{
  "d_shared_expert": 64,
  "activation": "swiglu",
  "router_score": "sigmoid",
  "router_bias": true,
  "tie_embeddings": false,
  "init": "trunc",
  "init_std_qkv": 0.0445,
  "lr_mult_o": 1.63,
  "dataset": "wikipedia_en"
}
Below are experts of layer 2 (counted from 0) of a mixture-of-experts language model. Rows are named router (the router's row for the expert), down (a neuron's output weights, with its number) and show model dimensions 0-159. Each number is 128 + 24 x the weight over its row's rms, rounded and kept within 0 to 255.
Before each expert's rows: "comes before" lists some tokens at least twice as common just after its tokens as in all text. This comes from a sample of Wikipedia text that the model never trained on. Tokens count by the router's weight.

# expert 19
comes before: ",", ".", " of", " and", " (", ")"
router [172 128 170 167 162 126 125 110  97 162 129 112 149 137 123 139 165 119 130 150 129  97 160 155 140 133 144 129 134 117 145 175 105 132 179 150 131 141 116 165 129  96 147  79 160 155 123 112 105 119 100  99 114 141 118  78  95 147 111 169 106 110 141  96 127 112 145 141 128 104 145  65 160  89 149  83  98 139 124 106 127 113 123 134  82 153 158 135 136 140 136  90 139 121 126 148 119 119 181 131 127 152 114 134 151 122 139  93 172  96 112 130  97 149 116 129 116 105 121 146  78 161 127 116 160 158 139 126 148 125 156 152 124  83 126 106 112 166 132 111 127  76 119 149 106 106 123 140 142 112 134 113 119 120 141 138 160 146 177  85]
down0 [144 176 167 158 116 190 112 131 140 130 145 118 147 101 101 127 133 115  99 155 113  77  73 136 173 148 127 128 113 142 122  89 148 115 146 141 139 164 118 111 150 159 143 125 134 142 124  82 105 101 119 129 102 114 111 103  85 151 178 125 157 101 124 157 124 125 106 124 163 132 169 129 159 100  79 128 148 159  88 140 121 121 129 150 107 124 121 130 161 115 154 132 148 143 120 110 171 100 157 117 179  94 133 139 143 100 137 139 144 137 124 133 117 136 120 100 143 166  94  85 135 141 119 151 125 119 134 126 137 133 114  93 133 106  58 185 142 117 159 126 133 154 102 106  92 131  90 136 155 112 119 104 123  97 159 112 112 118 111 112]
down1 [140 116 116 144 119  99 106  83 149 132 171 107  99  87 150  96 181 111 145 122 125 154 167 155 148 144 130 112 180 132 133 130 109 116 150 107 104 130 130 123 120 120 183  99 127 119 110 119 111 101 161 103 120  92 139  80 139 153 105 144  86 139 132 115 140 124 118 114 102 105 115 167 126 146 138 165  95  61 134 168 118  94 109 134 147 108 162 112 147  81 138 110 133 116 161 116 100 108 111 142 150 122 137 124 154 119 118 100 128 163 116 117 158  94  86  80 128 149 153  95 117 112 115 144 117 103 147 122 116 128 123  83 115 135 138  91 132 100 103 121 152 120 112  94  92 113 129 140 152 118 159 182  86 158 104  93 121 135 131 124]
down2 [137 131 126 138 126  83 115 146 129 132 134 149  75  95 145 141  95 173 141 133 129 114  84 124 157 118 110 107 134 134 131 107 137 167 135  79  86 160  67 115 120 117 131 145 115 153 149  99 114 154 112 114 134 112 140 147  90 126 118 135  75 127 156 147 103  90 117 136 154  87 149 129 120 119 148 159 118 126 116 163 141 116 101 160  77 128  84 112  61 124  98 143 119 110 129 139 135 134  92 112 131 154 170 100  88 160 134 139  73 134 146 111 159  82 121 150 127 103 136 107 134 130 145 155 110 104 122 121 124 121 125 135 144 152  76 126  93 158 170  85 162 144 126  86 141 120 152 125 117 119 104  97 145 131 118 150 122 108 118 111]
down3 [113 127 135 140 125 114 137 103 116 139 154  89 179 139 103 151 158 125 144 162 125 154 139 173 143 126 123 108 128 143 166 107  97 139 155 108 122 141  98 141 124 117 120 140 143  99 128 138 187 103 121 101  93 133 101 107 165 115 134 139 171 143 114 162 119 140 146 142 137 140 123 182 108 119 100 179 167 144 171 111 134  97 106 101 147 144 165 145 134 157 134 129  77 168 100  93 138 126 136 149 158 115 114 120 104 127  90  88 145 115 149 133  97  79  77 139 103 125 158 132 119 136 125  92 129 138  96 137 182 129 115 112  76  98 100 108 149 193 137 122 112 146 130 117 138 105 116 115 128 152 116 166 118 147 116 134 124 103 108 159]
down4 [ 93 130 114 163 136 140 139  98 111 147 160 152 139 141 142 102 128 110 168 121 138 153  85 146 117  83 147  91 153 117 122 121 155 184 107 124 108 134 158 138  96 114 140 119 177 121 139 122 151 131 146 142 103 115 129 113 159 165 125 164 123 151 155 108 131 127 122  86 136 123 129 122 121 146 140 170 137  85 149 118 126 122 116 117 160  92  92 121  89  74 136 109 118  69 108 160  88 145 108 155 149 133 173 117 165 154 179 100 128 176 132  94 106 125 101 127  93 128 137 132  63 128 139 167 147 146 153 120  96 132 137 158 150 179 118 117 128 151 122 129  97 132 131 127 121  80 136 129 145 130 164 145 105 126 130 105 151 137 129 108]
down5 [ 99 135  92 101 100 108  99 145 107  96 103 117 140 102 157 100 135 121 125 132 155  98 127 114 127 113 123 123 149 117 126 131 129 179 149  95 130 115 161 112 130  53 135 164 108 163 130 142 107 111 114 132 154 134 177 138 112  81 131 131 114 175 171 169 109 145 135 103 105 109 107 163 125 124 134 119 156 106 132 145 157 132 167 135 154 129 135  95 131 133  78 158 138 117 148 117  91 118 139 116 147 144  74 125 174 137 172 112 123 113  96 193  82 143 112 110 143 111 140  97 126 149 124 146 110 157 111 110 161 150 138 154 138 107 160 170 147 142 135 155 172 120 122 111 138 106 148 138 141 100 130 138  82 148 153 101 107 135 133 112]
down6 [116 125  96 144 134 145  99 139 136 150 122 118 129 176 128 121 134 150 153 173 139 159 142 124 116 144 101 121 135 118 134 119 112 116 174 132  80 109 103 115 105 167  87 121 122 155 117 131 127 134 143 122 148 168 154 148 136 140 146 141 124 170 132 135 158 129  98 145 136 107 158 124 170 112 134 191 115  91 185 112 180 103 128 156 122 132 143 118 151 124 172 141 106  98 136 121 109 149 142 156 132 163 149 151 155 112 188  91 133 145 124 126 114 150 181 172 154 127 123 116 122 115 165 130 137  85 156 123 145 150 146 144  89 110 146 129 121 166 142 159 121 107 154 148  99 131 119 114 165 113 120 101  62 107  91 107 139  99 112  97]
down7 [109 127 147 122 132 159 120 146 163 146 155 111 105 142 154 151 104 163 118 109 137 121 137 151 173 129 144 133 116  84 144 103  83 109 139  99 125 118 152 114 131 112  81 113  92 145 122 148 130 128 108 114 121 105 110  87 132 121 111 106 154 140 145 125 187 131 183 125 131 117 181  91 117 167 114 134 148 131 119 135 129 128 152 120 150 139  68 121 179 138  81 162 139 113 122 118 106 116 147 104 100 120 124 141 137 100 116 151 131 116 147 184 134 120 186 123 135 127 177 147 162 112 167 119 145 114 111 155 113  98 111  58 123 106  92 107 121 145 154 141 155 130 129 119 183 151 116 143 157 118 122 141 148 122 136 167 123  93 140 161]
down8 [105 132 119 101 138 144  64 132  92 146 100 127 137  92 128 105 139 102 107 131 120 123 126 131 130 155 179 143 140 113 154 102 124  97 118 106 170 135  95 152 154 100 140 106 164 107 137 117 151 138 135 131 125 128 155 153 102 148 142 164 163 154 135 112 127 149 165 119 121 104 133  80 132  94 137  93  73 128 124 136 167 101  75 143 138 123 122 164 132 104 129 156 117  95 100 161 148 125  98 121 107 145 123 119 137 147 135 149 134 119 122  96 143 127 113  92 144 128  79  93 122 112 139 116 144 158  88 161 121 101 136 172 123 124 104  60 131  94 152 112 114 148 127 170 154  96 165 122 111 131 174 149 147 162 162 122 138 107 170 116]
down9 [121 125 108 141 118 112 119 132 155 166  96  88 165 105 123 127 173 113 160 122 110 132 125 111 164 145 153  69 123 203 143 137 114 110 152 161  98 153 112 107 135  97 153 135 129 142 123 118 144 149 125 129 137 156 152 121 182 139 172 106 156 102 123 148 138 120 152 119 165  94  88 126 155 131 126 170 140  78 104 106 150 174 135 133 150 132 151 130 155 134 126 105  96 110 118 155 110 115 126 122 142 133 124 144 129 122 169 102 166 101 124 126  90 131 124 197 142 104 104 116  89 139 119 140 115 111 127 164 131 129 132 125  70 162 150 119 112 136 132 100 108 116 133 139 128 135 132  79 102 157 143 130 127  93 174 113 136 171 161 133]
down10 [110 166 141 134 126 129 117 133 143 179 121 104 131 111 137 162 156 107 124 180 126 119 171 103 166 142 132 103 123 142  77 132 112 120 127 117 107 102 141 142 102  98 123 114 174  81 158 102  95 118 105 142  99 156  89 165 116 174 116 107 183  75 144 108 108 160 112 144 159 134 161 117 122 142 136 162 120 145 141 153 146 147  91 119 149 117 135 116 154 166 146 113 161 120  96 126 138 112 139 107  68 108 105  94 131 124 117 175 135 139 116  90 136 154 131  92 122 136 142 142 134  97 174 103 162 140 116 110 129 140 149 111 144 182 129 137 122 135 132 132 146 117 150 147 117 148 119 108 141 142 102 145 176 144 191 144 130 129 144 128]
down11 [119 102 145 118 154 138  88 116 130 115  89 110 111 147  88 105  83  92  82 137 120  99 114 108 140 125 147 162 127 146 110 112  96 133 108 113 105  85 133 103 110 188  87 159 107 114 116 131 171 146 100 162 141 120 139 120 164 125 103 104 150 178 150 153 176 133 116 157 138 172 125 145 149 100 145 141 126 141 149 153 141 119 112 174 151 134 126 128 155 117 118 137 167 120 131 110 110 147 114  89 159 116 137 143 128 139 120 113 112 129 103 146 187 151 175 110 143 123 123 127 167 121  83 125 135  88 175 120 165 132 111 131 121 137 134  96 110 133 104 128 109 145 141 121 113 187 125 122 166 118 131 119 189 112 107 135 124 167 139 137]
down12 [138 103 106 117 138 106 111 137  83 161 114 103 157 175 118 120 125 157 108  96  90 107 113 119 125 118 139 121 110 114 130 136 114  57 152 177 145 138 145 122 146 105 106 140 152 117 151 144 130 104 141 144 109 121 126 105  95 135  94 166 147 130 116 104 120 128 108  92 125 122 105 138 130 157 167  97  67 102 166 150 161 141 114 160 147 115 158 167 124 134 157 109 140 106 128 143 115 134 126 126 158 105 123 180 118 140 149 113 113 128  97  98 112 124  94 116 145 148 101 111  78 110 126 150 113 129 124  94 152 198 148 156 112 127 133 123 125 114 194 145 154 139 142 148 126 120  83 135 143 125 118 165 164 112 104 158 163 127 109  85]

# expert 21
comes before: "0", " |", "9", "8", "5", "7"
router [150 181 157 105 167 147 105 100 109 152 110 164 134 133 109 128 199 157 118 167 136 168 126 152 114 119 140 150 125 146 153 146 136 145 139 176 122 132 126 169 118 104 111 107 161  97 140 130 119 121  93  86  99 180 143  78 109 152 121 111 113 130 103 127 138 113 174 130 129  79 152 116 157  94 142 117  96 141 164 104 116 168 124 127 139 114 181 127  93 125 105 134 143 155 123 126 108 120 159 111 127 120 114 155 145 136 136 118 149  93  86 122 133 147 107 126 127 125 119 130 102 126 151 107 184 155 159 119 142 165 144 111 127 112 119 167  96 130 112 105 142 146 119 110  97 123  85 132 134 112 121 118  90  76 136 158 140 110 168 132]
down0 [122 120 106 133 130 117 133 137 120  95 153 119 123 117  79 122 127 132 121 124 150 108 136 109  78 133 137 167  68  84 142 134 109 105 160 133 125 137 109 144 136 121 125 112 133 130 175 156 135 103 132  84 162 145 135 118 108 130  91 191 139 107 114 159  74 110 140 145 131 110 143 129 125  67  82 118 157 115 139 145 136 128 131 160 188 114 151 153 149 126 107 143  78 135 129 159 175 165 130 121  91 159 173 153 120 125 121 102  98 133 139 107 185 146 172 118 140 118 127 107 149 100 137 147 161 146 107 139 168 162 158  89  99 116 121 142 160 121 130 133 105 112 146 113 118 127 155 108 144 143 142 134 141 117 139 145 104 150  78 124]
down1 [119  86 130 143 127 142 100 155 120 146  88 110 143 134 120 156  93  74 175 119 131 151 152  92 118 106 109 101 159 111  89 150 147 141 129 131 161 144 100 132  58  94 134 156 113 180 166 144 124 103 151 115 175 158 115 136 120 145 103 115 113  93 147 111  90 131 106 127  74 164 145 140 142 162  96 123 145 103 128 124 131 110 144 120 111 105 105 163 136 103 125  91 107  95 123 161  87 168 112 138  96 103 137 155 135 154 152 168 128 153 146 103 128 147 133  88 128 133 110 134 136 110 136 148 124 127  92 168 152 124 137  97 115 101 123 102 119 121 115 116 134 137 122  98 154 176 118 111 137 119  99 111 111 120  74 155 129 144 143 104]
down2 [103  89 144 122 131 192 118 123  97 130 115  91 119 164 119 119 152 121  81 104 103  98 103 115 106 153 134  93 132 185 137 158 117 160 184 136 148 139 102 132 135  92 136 122 183 118 133 136 138 139 102 111 161 170 140 125 131 114 132  96 125 131 119  93  98 157 125 182 129 111 127 104 144 143 116 143 131 114 121 107 112 135 152 100 157 142 135 133 109 179 112 116 129 110 120 123 112 141 146 133 128 114 116  71  72 126 119 127 125 137 110 127 108 127 146 134 115 114  97  80 111 157 102 151 137 112  96  88 133 206 132 104 127 134 157 124 128 129 146 138 138 168 157 166 100 163  89 120 113  97  89 137 107 105 141 125 125 156 151 120]
down3 [148 117 144 143 139 122 156 103 126 122 148 159 133 122 138 128 188  99 141 149 148 124 134 144  95 103 140 168 123 117 103 120 162  96 173 123 164 131 101 119 154 122 125 107 116  89 133  90 139 108 162 157 132 112 115 105  77 131 150 143 170 107 118 126 132 114 110 147 128 162 134 113 130 160 143 156 143 115 138  91 116 140  95 131 118 161 162 150 146 168 134 133 125  98  99 138 107 129 184 132 123 130 113 126 137  90  93 180 188  92  84 131 155 136 128 159  95 122  76 104 112 117 167 111 173 123 135 152 139 132 133 138 132 157 125 132 147 138 116 106 120 142 155 132 140 160 112 111 182 125  79 147 128 156 169 175 119  93 111 112]
down4 [163 173 155 144 146 149 113 141 114 151 127 136 138 110  82 123 128 156 177 144  65 145  99 145 128 132 119 148 109 134 105 133  89 122 124 143 132  84 114 128 157 116  92 103  92  85 122  95 132 124 104 151 146 130  91 122  98  89  96  98 131 123 118 147 121 120 107 157  94 126 119 116 121 143 138 118 147 129  95 170 100 157 100 114 102 117 118 131  92 115 145 177 144 144 120 137 134 132 141 154 145  52 177  84 121 135 129 147 114 100  95 138 134 113 131  91 119 164  99 141 122 119 147 138 144 132 164 102 120 138 121 137 168 138 165  98 137 129 185 117 139 130 146 115 112 126 118 191 112 152 105 132 118 126 137  83 174 129 130 110]
down5 [148 147 142 140 149 117 115 121  95 170  98 120 134 127 166 132 128 147  72 147  99 135  99 134 159  92 134 154 112 130 131 125 114 100 131 166 114 179 120 107 150  96  92 121 159 147 133 108 107 113 115 145 135 122 156 107 119 122 114 146 137  89 117 150 139 101 159 102 128 101 143 162 160  76 134 116  89 155 105 148 153 144 130 139 123 109 148 158 143 133 160 145  95 173 140  96  88  38 130 100 123 110  81 115 151 123 153 125 123 114  95 162 127  91 153 122 119  93 140 113 116 129 128 125 128 136  81  94 147 136 129  58 113 114 124 110 156 139 141 165 114 149 152 117 112 113 101 159 114 119 101 154 140 120 123 157 118 155 123 139]
down6 [131 139 109 130 175 134  99 102 125  97 131 152 117 122 134  99 163 129 158 109  80 140 117 132 155 151 128 149 140 113 129 107 136 135 154 134 108  85  78 122 157 116 114 108 134 152 136 113 117 164 107 126 136 144 129 154 109 136 132 179 148 133 101 143 149 157 121 123 133 109 120 127  89 123 134 122 118  97 141 137 131 167  85 132 104 140 170 117 111 140  96 115 139 117 169 145 163  99 151  94 112 127 128  91 169 180 154  92 175 110 152 109  94 133 121 113 127 120 150 136  87 179 104  97  68 152 118 157 111 136 147 116 135 111 130 178 157 110 104 161 151  87 149 128 168 111 131 160  87  80 122 124 103 129 141 101 135  91 132 102]
down7 [129 142 135 111 142 149 151 112 124 122 123 139  81 111  92 152 105 111 145 117 173 113 100 113 150 149 119 153 132  96 131 100 112 155 154  86 165 129  97 103 110 135 103 106  48 144 109 115 122 118  93 133 123 151 146 116 117 115 108 131 145 156 146 135 141 130 118 158 151 137  94 134 119 102 135 147 112 160 110 139 100 120 157 152  97 136  91  85  98 127 134 118  66 187  90 120 129  67  88 111 112 123 138 117 100 123 113 124 117 119 132 165 154 123 150 145 144 161 132 108 173  92 121  94 148 107 115  98 139 114 107 111 112 108 133 143  98 131  98 106 108 147 158 108 159 174 155 130 119 121 127  99 107  88 145 160  91  93 143 141]
down8 [104 135 101 127 150 110 123 159 121 122 170 133 120 155 121  86 121 139 124 109 130 124 113 143 126 130 133 131 100 140 138 129 125 170 120  87 120 143 128 172  63 136  99 136 104 117 143 142  86 113 126 138 151 131 138 116  75 141 137 161 101  85 142 109 101  92 157  77 115  99 131  72 129 101  95 128 111  66 123 115 132 105 155 109 125 122 110 121  77 124 103 142 146 105 127 170 121 109 156 100 140 170 154 147 152 169 154 190  95  82 141 120 139 175 143 100 171 101 164 132 156 113 123 134  77 135 128 134 108 117 133 143 148 142 151 112 102 123 171 104 121 123 140 121 163 112 113 133 151 107 133 136 116 120 109 133 150 155 129 134]
down9 [103 145 132  98 111 121 172 104 128 140  82 122 101 129 136 120  96 142 153 110  71 129 141 140 137 124 158 125 148 162 115 115  71 124 103 132 118  97 142 155 136 138 126 132 100  77 136 114  99 125 158 139 132 143 152 149 162 132  86 123 124 168 125 141 120 140 117  93 135 128 144 133 157 110 160 131 137 103 108 144 105 151 132 168 103 124 148 125 128 114 143 145 150  98 136  71 209 123 131 142 127  86 144 127 143 155 125 130 119 122 120 118 142 104 118 165 164  80  99 164 117 124  95  99 153 158 106 163 101  97 157 139 146 177 121 145 111 150 138 111  71  99 153 115  96 147 118 149 105 105 133 118 110 136  88 104 147 150 166 105]
down10 [115 126 130 206 145 146 156 121 131 128 133 103  89  95  93 113 128 146 136 135 147  84 137  98 126 152 175 111 105 136 174 126 161 110 118 123 108 131 143 103 163 126 148 140 158 143 173  85 119 134 110 110 157 138 103 120 127 125 147  88 151 162 112 152 148 124 117 131 106 114 118 115  96 114  76 133 133 130 162  74 143 182 115 141 130 102 145 147 136 148 163 108 112 130 148 124 113 121 134 116 145 112 128 127  79 178 106 174 118  92 130 152  99 177 106 158 110 144 126 114 105 111 108 143 131  85 118 145  92 162 144 132  98 130 103 119 132 132 120 132 142  97 170  99 160 139  88 112 126 166 166 131 104 125 144 117 137 142  91 110]
down11 [127  84 144 137 105 101 102  83 121 158  76 154  99 146 127 129 105 120 135 166 117  80 135 115 162 147 162 142 149 164 106 138  99 142 150  94 126 124 150 103 114 141 118 140 152  77 106 149  84 102 138  96 116  82 126 118  92 104 144 124 122 149 107  93 140 191 161 140 108  75 174 130 148 106 123 126 112 117 105 130 176 133 106 161 110 118  95 131 141 166 114 141  97 123 160 107 155 138 135 102 106 123 164 140 122 137  93 128 162 133 136 109 102 110 153 151 100 142  80 139 145 178 136  94 118 100 133 142 151 103 146 104 161 119 110 126 124 145 164 111 111 101 108 125 133 137 128 133 120 112  91 165 118 143  92 132 124 141 123 120]
down12 [119 133 146 117 120 113 142 112 134  98 126 152 117 122 106 166 133 125  97 119 139 165 108 138 139 124 133  81 171  94 128  96 132  89 131 107 119 160  90 150 119 130 121 140  89 132 131 132 202 140 148 143 113 137 158 135 126 139 138 122 171 116 177 166 115 115 115  92 121 174 103 153 145 107 103 145 164 106 127 118 120 146 115 160 129 136 124 128 127 141 107 116  97 152 119 172 133 160 128 118 136 101 120 142 116 145  99  97 111 117 119 144 143 122  66 125  99 143  97 132 158 125 185 150 130  98 125 141 157 121 156  84 150 108 107  74 173 169 122 116 163 161 138 112 153 100 108 128 186 171 120 130 126 154  97 157 119 139 128  89]

# expert 22
comes before: " |", ",", ")", " (", ";", "–"
router [ 92 160 146 131 191 142 104 134 108 161  94 113 155 142 139 141 171 114 134 198 166 145 175 160 160 127 143 151  74 132 138 195  91 147 157 154 153 152 126 123  97 124 141 119 149 123 116 100 119 101  82  96 148 124 143 112 115 129 126 176 140 120 104 121 132 169 133 120 124 113 173 113 132  73 146  82 103 144 104 118 106 151 103 126 136 141 124 122 144 160 162 156 134 132 138 107 103 150 182 104 145 130 103 107 155 117 146  60 149 136 110 140 100 148 123 136 163 113 128 125 124 127 148 121 121 165 120 118 147 150 161 110 108  98 106 164 134 131 129 128 128 121 117 126 128 115 128 114 123 126 135 111 126 123 139 152 168 110 119 148]
down0 [136 140 118 126 114 106 113 113 144 138 126 112 125  88 117 194 169 118  90 129 109 140 129 140 111 140 125 141 192 136 110 122 141  96  85 116 116 163 105 155 126 108 141 129 197 119 121 123 133 121  73 149 149 119 110 157 106  95 111 109 160 105 134  70 154 104 136  78  90 161  85 134  97 128 167 150 135 111 115 105 161 129 151  89 130 116 120  90 127 147 130 149 114 113 136 114 122 139 132 148 106 127 107 116 160 152 110 151 128 102 121 104 115 111 146 154  66 127 134 118 139 143 155  89 107 131 129  92  89 170 159 134  78 103 136 150 139 159 130 117 109 119 135 143 118  96 120 106 139 148 164 160 122 117 140 130 132 106 168 157]
down1 [132 155 126 151 104 163 135 131 102 166 159  99 132  98  86 116 130 140 127 107 114 135 103 126 215 119 136 131 141 131 136 113 110 144 149 130 107 121 147 161 114 127 133  94 127  97 130 127  79 108 123 125  95 145  95 129 141 150  96 166 112 119 145 106 107  86 132  90 116 146 104 105 135 143 103 103 117 120 114 169 149 151 146 151 104 138 141 122 142 124 130 109 136  96 192 123 170 115 120 103 118 125 145 130 127 163 125 139 127 148 135 125 136 146  89 168 108 140 113 168 152 148 113 140 126 124 109 192 112  80 118 136 164 106 150 149 109 138 151  81  86  75 123 136 112  92 113  83 115 114 101 112 112 115 133 113 109  97 182 151]
down2 [133 151 102 116 145 117 177 101 132 127 165 102 108 162  74 144 140 165 150 150  74 150 106 134 159 177 152 114 143 148 179 113 117  79 107 113 118 159  87 192 161  98 109 135 132 119 127 108 106 128 134 127 110 157 126 144 102 145 138 101 147 111 109 115 108 133 107 171 160 135 102 117 111 136 152 163 174 153  83 106 137 138 153 113  82 137 141 134 111 134 110 129 127 164  89 130 148 108 114 112 130 146 156 143 159 142 115 104 144 146 115 130 124 157 134 152 113 147 154 144 137 155 124 110 136 209 145  89 140 130 111 114 147 135 124 120 131 130 118 140 156 126 116 124 117 160  95 130 160 159 169 160 109 140 131 115 157 160 128 126]
down3 [121 118 103 125 124 122 121  94  98 134 116 114 111 106 162  77 117 113 180 114  87 141 165 108 157 125 118 117 146 205 151  97 126 127 133 164 111  96 158 143 110 123 141 166 155 108 132  97 113 132 139 107 101  95 127 169 173 129 156 137 153 118 129 144 173 144  86 139  92 116 148 155 140  86 151 160 119  93 129 130 125 125 134 159 122 108 110 118 100 122 129  93 110 113 122 127  98 119 120 148 119 148 130 143 154 157 151 129 127 131 128 132  87 142  98 123 110 136 150 122 106 135  59 181 116 151 102 131 106  98  81 153 119 157  99 124 131 138 133 107  74 109 152 138 124 112 108  94  86 110 140 159 172 124 102 145 127 156 137 138]
down4 [146 107 117 141 161 156  79 109 115 113 113 140 146 148 114 126 105 142 114 106 136 128 124 141 101  88 146 166 184 128  98 116 122 138 132 124 159 130 124 136 109 100 130 111  86 137 129 110 112 113 123 130 104 107  88 167 148 117  95 125 127 184 156 166 130 132 137 130 104 114 142 136 127  91 119  93  95 136 161 173 161 147  92 124 123 130 141 157 138 128 109 110 115 120  92 128 100 134 106  97 132 128 108 105 139 124 121  89 113 115 142 118 137 105  91 106 154 189  76 174 111  92 129  82 146 109 154 115 153  95 141 115 162 164 110 127  85 134 100 189 124 108 138 111  88 173 120 129 157 141 120 168 131 133 152 116 103  96 158 114]
down5 [127 122 133 112 161 135 165 125 113 102 129 107 134 126  92 118 112 137 148 119 104 103 158 144 136 158  79 102 189 151 139 127 113 174 127 121 112 174 150 127 174 144 151  89 174  83  96 148 129 129 163 139 111 142  85 161 132 155 152 132  84 188 148 137 136 108 130  96 126 191 120 106 130 127 161 132 132  88 136 154 155 131 130 123 125  95  82 121 138 133 126 123 139 116 144 101 138 154  66 123 133 119 150 106 152 100 140  88 128 126  98 133 134 127  90 143 133 131 125 160 127 114 119 112 136 143 137 150 102  87 100 171 122 148 107 173 158 129 122 123 111 106 151 146  86 109 138 145 171 101 113 117 137 128 123 124  99 170 136 132]
down6 [148 105 110 123 114 112 123 101 142 142 146 146 171 135 115 122 160 146 142  99 151 138 115 131 137 113 129  57 189 106 112 110 102 110 102  79 153 141 130 132 128 131 108 134 127 134 176 122 119 107 127 140 144 127 142  92 138 177 133 162 120 126 124 107  98 128 122 128 111 125 159 174 142 113 140 139 112 112 148 123 164 130 143 133 119  95 167 119 142 114 142 161 131 127 115 131 121  92 112 149 118  74 125 150 131 155 111 137 125 125 130 131  85 146  90  81 140 149 131 126 126 110  97 140 165 150 103 143 100 131 123  64 160  99 106  96 107 164 160 145 102  83 125  98 138  43 137 142 133 149 138 162 137 182 148 122 107 148 125  96]
down7 [103 100 128 132  93 120 116 139 114  94 154 116 143 110  96 130 131 116 122 185 111 135 156 132 102 166 130 120 121 106 140 125 109 116 128 147 127 137 170 144 115 163 141 128 101 121 133 154 155 126 187  52 102 103 124 120  98 105 101 110 107 121 122 142 145 101 151  99 128  79 111 104  93 117 141 131 146  89 164 152 117 115 108 153 117  83 142 176 144 164 125 106 100 121 143  94 100 109 136 108 117 102 159  87 166 128 135 112 162  89 104 137 152 149 150 135 145  74 173 123 135 111  99 156 139 145 137 129 115 120 165 122 121 107 163 107 130 101 144 143 159  98 139 121 157 141 140 127 114  44 115 134 128 124 111 124 148 134 150 134]
down8 [110 119 158 121 148 122 123 106  90 153 154 168 127 150 141 194 160 121 108 100 151 144 153 129 123 118 117 125 115 104 172  95 111 117 141 158 148  60 105 179 124 116 118 126 160  90 112 100 126 108 108  95 131 136 126 122 117  85 103 103 141  68 123 123 137 134 134 166 140  74 138  95  83 121 158 116  97 150 143 139  90 152 118 129 107 154 108 131 126 147  95 129  99 115 122 131 113 150 119 134 150  87 136  86 137 110 147 147 110 112 139 161 117 142  81 124 123 143 128 124 126  95 118 120 139 112 105 107  97 141 151 124 173 108 100 154 169 130 147 125 121 103 145 129  98 119 106 125  81 172  89 120  88 113 110 141 166 100 107 127]
down9 [175 129 109 111 128 152  77 111 156 114 124 144 135 137 111  98  99  83 140 123 165 128 120 143 126 145 136 163 146 148 145 155 128 132 141 106 134 134 128 113 103 122 117 103 152 135 117  82 134 121 152 127 118 145 160 135 129 103 136 145 120 159 133 150 113 139 129 121 135 116 129 120  98 109 127 111 121 162 132  58 115 110 159 131 118 159 103 139 144 139 105 127 136 131 148 124  23  91 117 136 135 188 119 159 132 136 133  98 122 110 174  89 163 139 110 136 189  72 120 109 151 147 124 115 102 139  91 114 191 130 149 159 139 141 122 113 148 117 137 104  82 122 120 141  97 170 144 122 125 136  95 144 124 158 146 120  98 117 107  98]
down10 [142  86 165 150 137  89 148 133 115 116 155 129 127 177 140 154 123 118 134 131 123 133 148  73 137  87 119 117 132 141 126 153 119 117 126 126 157 110 139  89 142 153 136 157 117 150 144 120 135 160 147 154 110 142  90 105 106 173 100  81  72 151 123 129 145 138 122 135 136  96 121 181 106 172 116 123 169 157  67 116 163 124 147 106  97 149  71 137 119 130  71  95 107 141 111 140 120 131 109 103 130 111 125 159 123 112 146 146 149 159 147  89 164 136 110 116 149 106 134 132 105 122 136 116 176 131 110 120 134 143  96 136 141 169  91 123 152 132 127  76 139 149 150 103 119 165 134 118 131 109 160 120  94 134 164 117 118 175 115 127]
down11 [117 154 179 140 141 150 116 163 131 161 119 131 169 129 181 103 131 143 129 159 115 161 145 168 123 125 110 108 131 115 155 119 111 148  89 128 129 122 126 114 180 175 157 129 100 167 105 140 110 136 106 147 154 110 118 132 164 103 135 138 188  84 128 127 132 112 158 111 137 153 108 125 127 134 179 144 115 147  95 137 122 137 166 106 161 104 130 147 123  75 150 103 132  88 161 105 102 133 134 118 186 137 127 117 100 156 163 147 104 156  83 115 130 108 167 125 133 111 138 125 140 130  66 124 169 122  90 130 115 104 155 123 125 136 115 175 126 102 111 176 134 166 120 128 124 103 113 134 119 128 139 124 140 131  81 110 146 114 151 145]
down12 [164 128 151 163 129 154  87 130 133 155 135 111 112 125 157  82 132 125 123 111 168 141 150 117 139 154 166 168 111 108  97  84 148 108 118 135 140 130 118 132 127 133 127 123  93 108  88 111  93 112 118 148 128 108  87 156 132 114 137 115 148 156 147  96 127 119 118  87 105 115 147 129 152  93 114  90 138 143 113 119 156 107 165  90 120 115 132 159 116 134 115 149 126 145 123 138 105 135 155 121 106  75 108 150 147 135 144 151 147  67 125 150 157 143 144 146 183 151 109 140 140 133 186 128 171  93 168 113 137 152 139 138 109 147 127 139 122 145  92 130 119 153 170 107 112 180 125 112  88 134  77 147 129 121 190 166 104 113 139 150]